Weights of a small mixture-of-experts language model, trained from scratch on English Wikipedia.
Size: 12 layers, width 384, vocabulary 50257, 155M parameters.
Experts: 128 experts in each of 12 layers, 32 SwiGLU neurons an expert, 8 picks a token, a softmax router, a shared expert of 64 neurons.
Training: a variant of Adam for the experts, 347M tokens, 5421 steps.
Below are experts of layer 6 (counted from 0) of a mixture-of-experts language model. Rows are named gate (a neuron's input weights, with its number), up (a neuron's input weights, with its number) and show model dimensions 96-191. Each number is 128 + 32 x the weight over its row's rms, rounded and kept within 0 to 255. Numbers have three digits each.
Before each expert's rows: "mostly gets" lists some tokens that are sent to it at least half of the time. This comes from a sample of Wikipedia text that the model never trained on.

# expert 41
mostly gets: " Phylum", " Arena", " Votes", " Clay", " COVID", " Episode"
gate0:125103088141107128118115176134163120128105152178125124124130109128116182105100125109130097116105118194121000097145108161129118172096095103151124136115109102134152147126085141156158088067136188143096156135132134119149100139135089167132164123159160057195146138105127109104124071196164167118
up0:111152100111130130066167105111137112118168143081138121171133169145075143154140147132100138125079034168153126114120180167173158143052172202117127138099113134139132133165141143088109118135128186118072175147111130077145134132151084178133119118157117070195164103172136138130165089143125081150

# expert 46
mostly gets: " Born", " Nominated", " Died", " Mr", " Dr", " married"
gate0:117122089127105131115095157099154106149126174159143094095117105112147183118107127099125110092144166154107000131115103123149139191133093059102148075122111111108120128150074142185148116056102160146106138114117118130117154121095092104148157139156114120178107134044117130129084121138169173130
up0:085158100115128127055156099066153076151185152076177113140125154138073136161143145139106154106129082121133135146087171108194159180070176133094146113103104167112103110170147147108107144127071163125079163112107137092126166099112074125148122172166085136176147115123123167145137122100114074168

# expert 113
mostly gets: " with", " if", " using", " With", " without", " featuring"
gate0:102078133114144097144093171130173092134107159160147162099133055111126167104115132101148136106174171157080018122153094180099109163138147066173117093142131117109115152114071102184136117070124168126118121106126119141154100116122168126123173111143147115153135153042061097153112130163130156140
up0:073127126087162106120163113115154079114139128063158155152132124133074140169158165131106164132154101138128146128133175150142133171094204143180120135128139153115110142130113096122089134134077156099108138112104135124166133120123182148115147128153121122123136120125059122176158176135081057165

# expert 13
mostly gets: " Berber", " dedicated", " added", " seen", " include", " chart"
gate3:118153076135141094123140117083092121095072184175156134183147126131135108115147129138081155071093111119142104098095129137123136133160176203158128142130138173195138049146157156134126183129201104140089110100135109112137122137156091140143169128178105126156215128128161135177086113172151103169
up3:080132151173104064166118111101092126109074132150169159143158118123188138111143159104122150117115168046089170151132152119113170130142095142091084151124173152161125039110108186112118166107133060123159098095135154106083125178119142135127186123067112138117054128139139169050134132113102102161

# expert 9
mostly gets: "====", ":\n\n", " include", "\";", ");", " ===\n"
gate0:126114084115117157130092137139157081148099195195098140165136098128133155134103120109120103103157136168114004115146087163150113216115111092126154103116115173099112107123086151184144099084133158136100154105101104103128105131131069161137208176165178094177118126063094152116062097164156158116
up0:103161085111145149084154071122177084178135150134102139213122142153092125177136140135095118109130065133159124114100156161171141183061171163109140137101111222089112098137143133106108139158105145093098176110086110081123118113156091182134185179134107107185157096150099177134117144109131078164

# expert 101
mostly gets: "b", "-b", " &", " b", "/", "-d"
gate0:106120139117115096140091163147166111115122167152143129097073105133078170103122155111145114104162148164102057114154096158149103193133092092140139114106085118095114079131063108137163107039113124154094146138114137127153091124096136112138164125136140089158138162093062113138071065190125152143
up0:088155147107131101097147104146143106125160123060166129163082153152027134156148201133123151109139071125129185155146155148200115149073163185131134127101105173103108085149131099096143131106097137138091146175084149102152106116117141133140137147128096109149160131167056135153117101152094065186

# expert 69
mostly gets: " However", " During", "On", " According", " however", "After"
gate0:106117097117173116144102137099156092131119183174111134149117093144150126117115173125125093079137167170116029085119091152112131167136121096086118097125122166101138100130047124183137138072116132122131145154118127110139106113108083101158160133129129088169166120090113152105057117165161163094
up0:090168100103190116096163072073140069120156167083132154200110130163104085165144211132107120090115083128134164104095164149155154146083179169078090117112133214108132088144113109122101170123119148106119141163103139104119121097111083117155127175116068109160185097174121158110079151139121074131

# expert 51
mostly gets: " For", " de", " joined", " At", " for", " with"
gate0:115134136107145113096098160123160077129091174200118109126117108115120176126108109113120112119129161179114046107123090094141131145145122098136131099127137149077101132136055151161141129069123161111095155151113122103149101129101089133133170161157164077192154138098118162134111074173168167122
up0:115135154121176117052149092119135064130139132083115124167097126111064163158118156154119136149128092138109191112149160092171116136053171199112131125122127216076082135167112140101094174121126183100081138161111107076178123109125107155155144166135116084188183134152119179147157109125129093181

# expert 56
mostly gets: "In", " Kyle", " Brian", " Ne", " Ko", " Steve"
gate0:119132125118112134122104167080143113148099157193133096110114099117169147115120123112137117076145136158110031090148110125155132160139126077120135092104118117094132130094082126172126122038147171144101144110161118107115062141123135107134170120136154061137159138059149134146106104172141178138
up0:100181112117154143086177087055129089169154137111155107162101152156117123183169149119100136076113072148143158091100182121177176142086210157090129103070127152079104121123148146112103161083123186116066165117131126067101088121139126126118148157142123102160191094156161165132150126138101082173

# expert 32
mostly gets: " about", " around", " including", " among", " over", " described"
gate3:129141069157137148178168157104171108140110147133172084141117186132128084125152122138090157098139125139150094091099117104148144145109145160151192155109161109141168161159144161141115129135189152095035186132163159081156129104148092085138116096160094123100164095164175139169124091174157124121
up3:096128139184098111145131147114117158074125063150214142112126138130140126140134201133144165145133179107106188182133142109072196142146124114113125144103159135091159096100108164098132135072134054128157125160162164089090109115111132141125152172100122150104075127133104147081108150115123119114

# expert 54
mostly gets: " For", "/a", " Died", " Yes", " Type", " No"
gate0:134112135127123138090105157121147096135096150152100105111102106120122182086105108101143099079138145189105036119120106080105110149122108119131091108111106098052117096140065091193125100080077156140113152122091126102129097095114072115131149148162141087175133139060114107118129079155167154151
up0:121145130120156122027158093093140078128168128063124129152097168138050137128136133119115124099107073158123162128098161083150134117060178214111054123095121121065110098174120097117093152151060154148119159124071135085134128097117088122147129169161083108180171111143146122140173113108136074166

# expert 110
mostly gets: "})\n", "OS", " Mur"
gate3:134155065133161111165149106050131115106113166154183079139130170151105116121149116174087194094125098133156114104094108123158141134148140179157161138138143141143168125168157157102115159143179136150072155135132136129156138138149059137161167123169120125128217117138151151211118099214142121115
up3:093108157167129072171133162118080126115099098106164203147161107135132152128142172118137162142115189097083180177125124118118129106153114102119130140131176165146160087110073154127149160110179046131177116167134168147077135174094121156154147128056096141104059135120065157111128133103123116150

# expert 121
mostly gets: " just", ".\"\n\n", " However", " only", ").\n\n", " directly"
gate0:091124135100138137165131195116103063124086145170126125103124089129156158130113107098137098110116184179127054125135125166109120170153103077167093123153123104101140139116040100181148111055097132094127140140105164123150130103131110130132166133145156125150079127020110142132119109174148160118
up0:071176126096157125089197089080113058127140129095139128152124136162107132169144168117100169106116111144175191133101182148150138157089163189129084122115146130092114154145102104121135144131079132107113157159086150095142141079153082121138167143125116135158121094146124171128140114136109048151

# expert 119
mostly gets: " called", " named", " first", " “", " largest", " new"
gate0:102131120110111097123101154137138086092102196150167101093098125128168210116100125101139086119148158155124040100110104122140077185142111104147113084133127135105141105129064109187148123050108147141125143151114135130126091115104147071144184139117142122145126156126089142145077083171184157132
up0:072177118115104080096156077144103075071127148064177147117111155170121158171137161089106136152110116101143167139083179090182114166081172156127141124107146181094126107130113102144095147108109134115129130174112150124106079090106147091128162157139108132150134111146073170141103075146130067140

# expert 120
mostly gets: "ino", "ling", "-in", "ive", " Score", "te"
gate0:117135097130109133108098147090151107138097185183156065109123124124156149124110146081126102093136146132118003090117105119141118153133108081130128081107138114120124096131128113202150115059088129121118137117103124145116126146122146098140160152160120103154110131076096120114045095200140189120
up0:099178090143130119054162069066138091155152158111163107144130169154086111167141180110097135079108079127138119101081172143190154135075177167107112102085149155114105087155188118112097156128068123095137153121050135119118150144131143120132153155156064127178141103148106155138079119150100115140

# expert 67
mostly gets: " President", " medalist", " Mayor", "According", " According", " Bishop"
gate0:101126145148124090142108166134160094134096157172131148098160092133167197094098107081126092099121144197105014093118099123130119139137074087100124074138119072133119132135060131205133128074110154112074126169107141106157097122141134086135159132151157103148147132075105087128113101151169165130
up0:080176125148147075105177083104154081137147146090154150144169159163106155149133133111093118127108050163140128098112171132175163125048144178082096101107135119128098135151127147131094171138106170086044139170089158074152106116166138131126139148159120125143176098156124132135156113128118069179

# expert 42
mostly gets: " Succeeded", " According", "=", "According", " Binomial", "Senior"
gate0:104104109134124136123121150140168086106087159160113143117134129122155163117101114095146078085141177185115000120160087103090095131102123075139119100121109141102121127133069112173133132090106135122107152123115129117146102122121139124125161130162142082182149143043098125118080089182178157137
up0:075173100110167115122180075148173081120132146107132128197124168170108128185131119132096089128111081145150120112114163075140138109060163136133118136104123197107120115149123096087091181167095125075093137141092133105113109140124150166126118131137102071168185106097125116140158137144142060165

# expert 59
mostly gets: "°W", " but", "°E", "|---|---|---|---|---|---|\n", " while", " although"
gate3:133128092120127099145161158081105118119129181144152115135123182146116128126141118136090146100137142148171089128122105146114143073111113131143150126137135109103161144152177122115133133115169134090062130130083147123132133123174052120147106124189114158118141114112128104156102152193138131129
up3:079117174151076052162152150109068164079116084119157160127114123117131174159137155082138188126079147110085190186133155090135122127139122107100162163118173152147194086134111164153153118111112098138149088180142151117077118165121118145121147164064124125119046135118098172060083165097079095183

# expert 90
mostly gets: " year", " days", " years", "',", " months", " hours"
gate0:128108111134126145101109185115183153070115150221119121139090097115143177118106127138123100082162157163120033118087098135104119177128084048140111115123083161134131133127093111165159104073134151141112135154147137109147121115133111129135143142169116107186167153051142074116121105142158160111
up0:114174146136196147061185106079151129086170117125126143196082155134097133171140152164095129105143066143137189152065176125108169156066149151149114109102120182117083126149145101078083146156116161122101154193123179081115142112118119148143104156163104152161204105152150109131162144119116062160

# expert 114
mostly gets: " Succeeded", " These", " This", " Preceded", " List", " least"
gate0:109106096096085092122112178135153092118125176179060084148105079123133161106107118109136091106135143213121010085143098122137079154142112086101114104111131148124135122135078130147127112091114153129086136112114077142116100108149086130149181158178145076144119140081098105055070088202149161137
up0:092148091088130091087179090122137054124155151107080114202116124145076124152123152127110098113106084173141132088122175107182099135092162171111091146096141190134148106147151110102086142157105145102094129119082092127107106092147090174139164148146087072132134092131110110072139151147116068152

# expert 68
mostly gets: "°", "′", " Phylum", ".C", " .", " may"
gate0:123119121146128110093097154139135111145088160166109102092093053128147162119114126108135109113140175169123020104126102152110122145169139052161123116119119074103117114137064111175134137056080140126106130118127140149130125090110165102139130097161131129149135123093111128145099135142162155118
up0:101161134117168113058157127098104088134143135090148131154101120148084132170157148125100138141109095143147157125114184171123146126122182129157103121113129102104111127149114107106093166117067129106071146145100167122127143074119177110130076108165104157126157089150157157172149167085106040181

# expert 104
mostly gets: "°W", " Coordinates", " Died", " Phylum", " ±%", " UTC"
gate0:114116085120107119124106130137156113118124149157098142119162077126171197119110148112136086089138157220111037119133100139115115191124131104135127119114125131079138175143049134175101136078097185115123157124116110125153085088123120119133199111138129099157121150065084132143082102173149178139
up0:098163091121136127072157065106127098114170141083128151174154136144100139158143176140110149103095092164138174146129161136145137175068198206127108145103135170068126154164119126091060188145072168087108159128089115083154123080141132141143169134144077128147131117133075160150112125148096093165

# expert 88
mostly gets: " who", " under", " received", " Chairman", " led", " having"
gate0:105107128088151123128096178110154087152114132169106133141102077115150182123099106104132129127132141166102047077139106153119107156134132114172122115118123132120150111129015114187143163066126133152101132157148133112139102116141119118129180116121138070155163137086113137134072079162175168123
up0:085152126073163116096156129093127066137165107077134146189110138138097166172129153130105140143108072144127162106106175155176139144053207196142113127095146151100136103156080092112084201126114132115077128171112141085126135103148128133134131141142090099156186110153129153159104096130143081149

# expert 111
mostly gets: "===", " or", "Gls", " Died", " Born", "″N"
gate0:120096097095101104128082167112190091111104165152093087118085103105167171120109111107135126072138122176126010125112115169112080206138105093122130142125132150131103120140061151157145095060116170143083173116109118094150062112138092125126144136149133110162109142082103126102138052161166155159
up0:092156128100135098083148101102185088121132139091133100187064153135127138172162166110100125072117068124144144149107175125138097170094182152128103148096134187127099093133109115087118128112088150113079175122094142075129085111136103138111127159143110130151124106146099150130160096137139056178

# expert 49
mostly gets: " At", " Coordinates", " at", "At", " Votes", " medalist"
gate23:126024136115138109126084196174176100109110139082148167155143077119181127095125095127095117129128209146143129127180081118167042087152093124139121106156157135133125098142061121170169119132124106098150122193143120113201108157118143130166079077142166095095131126151126092166106115151199139106
up23:159150107138142094127085119118106128147106170104133154128130128114131132105082136139166096089124113152080054129114119111089153137110099132137106092150128182161180128186172135099064168143149102151150097098106111153080155082118115115164143148159027150183116145065199096109123160153137145092

# expert 12
mostly gets: " contract", " access", " changes", " services", "ration", " attempts"
gate0:109114113125135132101126150114156111122114188156112117115130087142108157122098103098130100103144139134109041047105105136131114158134091123109145114125127115068120103141065148154164093040107162129105134131134126140142084134136129120138144129125127056165184138091099145131125060181139158133
up0:114148135137147111067168086103140095107164144078132106182110133139008134153125152113125136096134066103118169087091167136156142152073202205087125103123109175058085098171124143082128143108095186145080133135129138102121119129133151120149130170095080102170209128148115184135166129135106084188

# expert 30
mostly gets: " Health", " damage", " human", " Development", " energy", " economic"
gate0:121132105105076103120110180114124128116112144177135118109148087119118182102108136105130086097131139147090044109084112117117106146101106088135122081111066095109079130099081148183129136046130162146068134121126151109123076155118067123140151148132182075184156145086078122111107059174131155133
up0:108166107092098076064164116091103116125177112081157116144137150137063146159138159117112115101110060134117153147055181113149142144055161163107132077105082126110077106142144164126097185110104165138056142134117159079120112146117057143133140171143107115185178116153109167118151081144099072157

# expert 7
mostly gets: " until", " having", " after", " After", " returned", " losing"
gate0:101122107071080133135116173129166118087103169162119160084072117128094194112116179122129105104105132163099031106103103122106111163180113085115123090094074119099094155125076118155153101041117145121088132125124167095137112117160063139143149139125199094178125148081111114138105070178130155098
up0:103149099065129103064157082084157091087155127075135160136066161133054177171144192145113156092094078156114156115074167107133133137109182170116094060102108176095077136165127131093115164105103172121074148153102146076132158093142090158151124198140123122176151127158105129141136110126101061143

# expert 0
mostly gets: " either", " --", " Yes", " one", " whether", " Jimmy"
gate3:129154080157173133143159132061159101125140165160194106146145178147123091127131096138078130115115093148156081106125107097143149116143132149170129143120128145132130115171155162089117179170186151139057176132144132136150127111151111136133146139142114167143201106134182153204141083160147126174
up3:083145151174131086161159117130120145122123086098180146128140114116116160134124178094149125150094155112082195149177165107130155113118118138127164164092128123100157095129088187134150098097134087111152112182132153110033086175110170159112149146042149143137091138120110135084110154112108106194

# expert 38
mostly gets: "Personal", " ==\n\n", "Early", "Senior", "In", "He"
gate2:108086126167100130101118117163175157155100073126089110145111134110127140167140083149122077144136093118142065080098078139082089117150109138130154113177073199135182174090140074134119147160128134158178153106083143133101155162158151120125095082211068144174172133107153122147130112147176126128
up2:175141111134099129136119119072134135126145215145172133141121134136107130082089162104133149112071156192082114154144139106143187135135136160083150097091164093086108061181093229074142099093083159097126121126155113116187105111069089123151140126092166117166080134122141105074117139142130138112

# expert 24
mostly gets: " Goals", " literary", " women", " domestic", " professional", " good"
gate0:125131117103107113090106172134151128129094155169110148085119094130148165117104151140132125092152168164117026126101091112116102176118087116127120095106090101094121113126088117185138133015120163129113135165143117114105117104130122087159166138142132109178111142098108135126081116157159163139
up0:109168116085151120023163107118139103142133136082129173130118133152095126168136169165108169095151113138141154136067161116164124155056164192109099093099103137071099100143128108111112200059104171112086149177102106078109149096145121111151146152158083133184131115157100160150095143110098074159

# expert 86
mostly gets: " National", " International", " Division", " District", " Open", " Department"
gate0:133123126111138099106123195144134105111110189190150120146120084107131199106102120108155074110149166162123009130152083143104100136123079068133112101144139128121109128109063116210182101061093161135104120145113158136160085142105118127135157144148137084121112149072124098122101081145152146149
up0:112192137108179080064192143104120096095141143112155141181117138133078161152151165112119104101114101144159151161139153151126131091068154145146105127128162159138120110117097093125152125132091138130112137163078183136143108141118143141120108162147116124116162103150162109163119125084132052177

# expert 77
mostly gets: " On", " across", "On", " In", " throughout", "°"
gate0:103138095130122134124104159098177087155097194146113113107100101133149194115090147104115115078124165180110043080126106145112087178145080092146103123116114140132144120119090115178167094070125140144125135141097122133148124116116084116146166137118155058184158132083109111106087096178150157151
up0:073177096087158140065169090075163071152136155044114128152119144149100161160119193122104130093080085156134179087106187145140134143060163188104095138100133165132134094150136104121143109130101146121104142149076138106136153120116091148132135157107117049178174101180126138138135116142111069181

# expert 89
mostly gets: " years", " who", " however", " months", " time", " way"
gate0:103125098098118092126106202131114100101104192151141125112122101107118163121109123107125098110123173183127034139113106137118082186125105061150108087137128147133121091115077094200146085043141132136130109155142128111133079094111098131155164127127132097136109148067038122118104074148159152137
up0:074159110070135089077167150092094063105146184081168144158128155119057136176140145123083159114105120139130161155114186135143096188075187131134097098118122166113101101138148093158097131087129135114113125157110137070123108098111109160150128166143075121150121110136080143145128121111115058189

# expert 91
mostly gets: " zone", "Career", "Personal", " Coordinates", "Population", " He"
gate0:099110157083141127110090211101162140112086169174144122085131096128134179112110151102152107092146143191097029128130083108154097179145136057112124069121135132081144134128092117193129108035130151122081117155118127107178117105110101111119184178155146096159095164094091082116106070181162156156
up0:099159145101155135054134112076164125112120121045127148144115147144088142150151215121120144102133088182124166136128153090161140150076206164121122089116143133086141112172154140113095137094093141103073108183074148107171152103126115127136159183136121123183122118168112107130141087158110071196

# expert 39
mostly gets: " –;", "/a", " —;", " ?", " Yes", " Episode"
gate2:154074136154103126115123134150155165147125097074092115181091098107094124115129077138175128133146052112132053107125056114080113124145125144113185100176096171122159200127140088136086145178128162152133153108085127140118127128097139135138105107186069157135177128072122107123144117121163132138
up2:122156128131139127122115100075100121143096226190149127121150119120139174104089172138086137137084203208093130117152144128149120125124087125094134120125133132107105026162095188081149129066104157093139084161165101109194136149132092118155108100118177084213089159177146115074095148158125156132

# expert 75
mostly gets: " born", " died", " built", ")\"", " said", " written"
gate0:094114118114144139110097187115159108153099200142160112097137113122165188133116060096138125122141143126116032110118106153141113199133151083104115111135104119123105114120037148201088120067132184138093154127127128146142098114121097100138152142149143110154134144051112131147075064189134158154
up0:071152116090189115060155112056132081137148190054188120129131152138103152169140100131126139129128065084139165097118171146175140171076211142099135111105124144113092080123103114130042160120124191137066155120134134113140124097140128113131130134138110100155158117126123150183112110144113072204

# expert 102
mostly gets: " Species", "}\n", " such", "|---|---|---|\n", " whose", "'\n"
gate0:135095136107117162118092149114183127149085166152132134074110119120154171113107115085134099104134147158122053154110077109152092152127104098151134072126141162117117100137117113171134130053123162130094109131113135100179122125109121112129162124172126084156157136092067116117125057177131157133
up0:100150147080178148079156099078087131164136128037127156152112132145125136164140162119111159150109073130142189201093158146163108125058154193135131080109169172121103078155149109116075164118140155110058117150090154081163158125148102141121141120156093077152165116175087160110153087139101065167

# expert 85
mostly gets: " years", " However", " way", " year", " days", " time"
gate0:114134129131138158096089126088151141121088162176118124112110071119192159112119097117131122117155145172123029132146111116150145188157096061134121093139144113084135126135109139219143085021121170124044114127143130116139125092134077111142189103121162137174129141073109129103132099169146155142
up0:081154128139153163066154089074142141125133110125151114171115118154138114164173150113104125124132078116163170150117180120162174166118146120114114134113127152113138138133156133151124115087087178101062127141145161097111136073136093112117166133105141159150139100139114159117146143117100057146

# expert 100
mostly gets: " County", "|---|---|---|---|---|---|\n", " District", "|---|---|---|---|---|\n", " Stadium", " Highway"
gate0:105133118107101093130086184097179096095078155155120132116141108124112160082106192105140088067122166179095000096115113123150141166124092099130144105122129128149123130116079089162142087103115149126112130107138125153135109100122118131138170127119141067145135136032094096128145091163162151144
up0:085174130099123101067140113085171082096116114067122145180142165143063111138136217144128123075114111148115136104079187095193147142069158202112121098110141191141101121150152087093113118163090145088100141134104101106138125077126114140156147142114081064153154118131098116151181128123135060177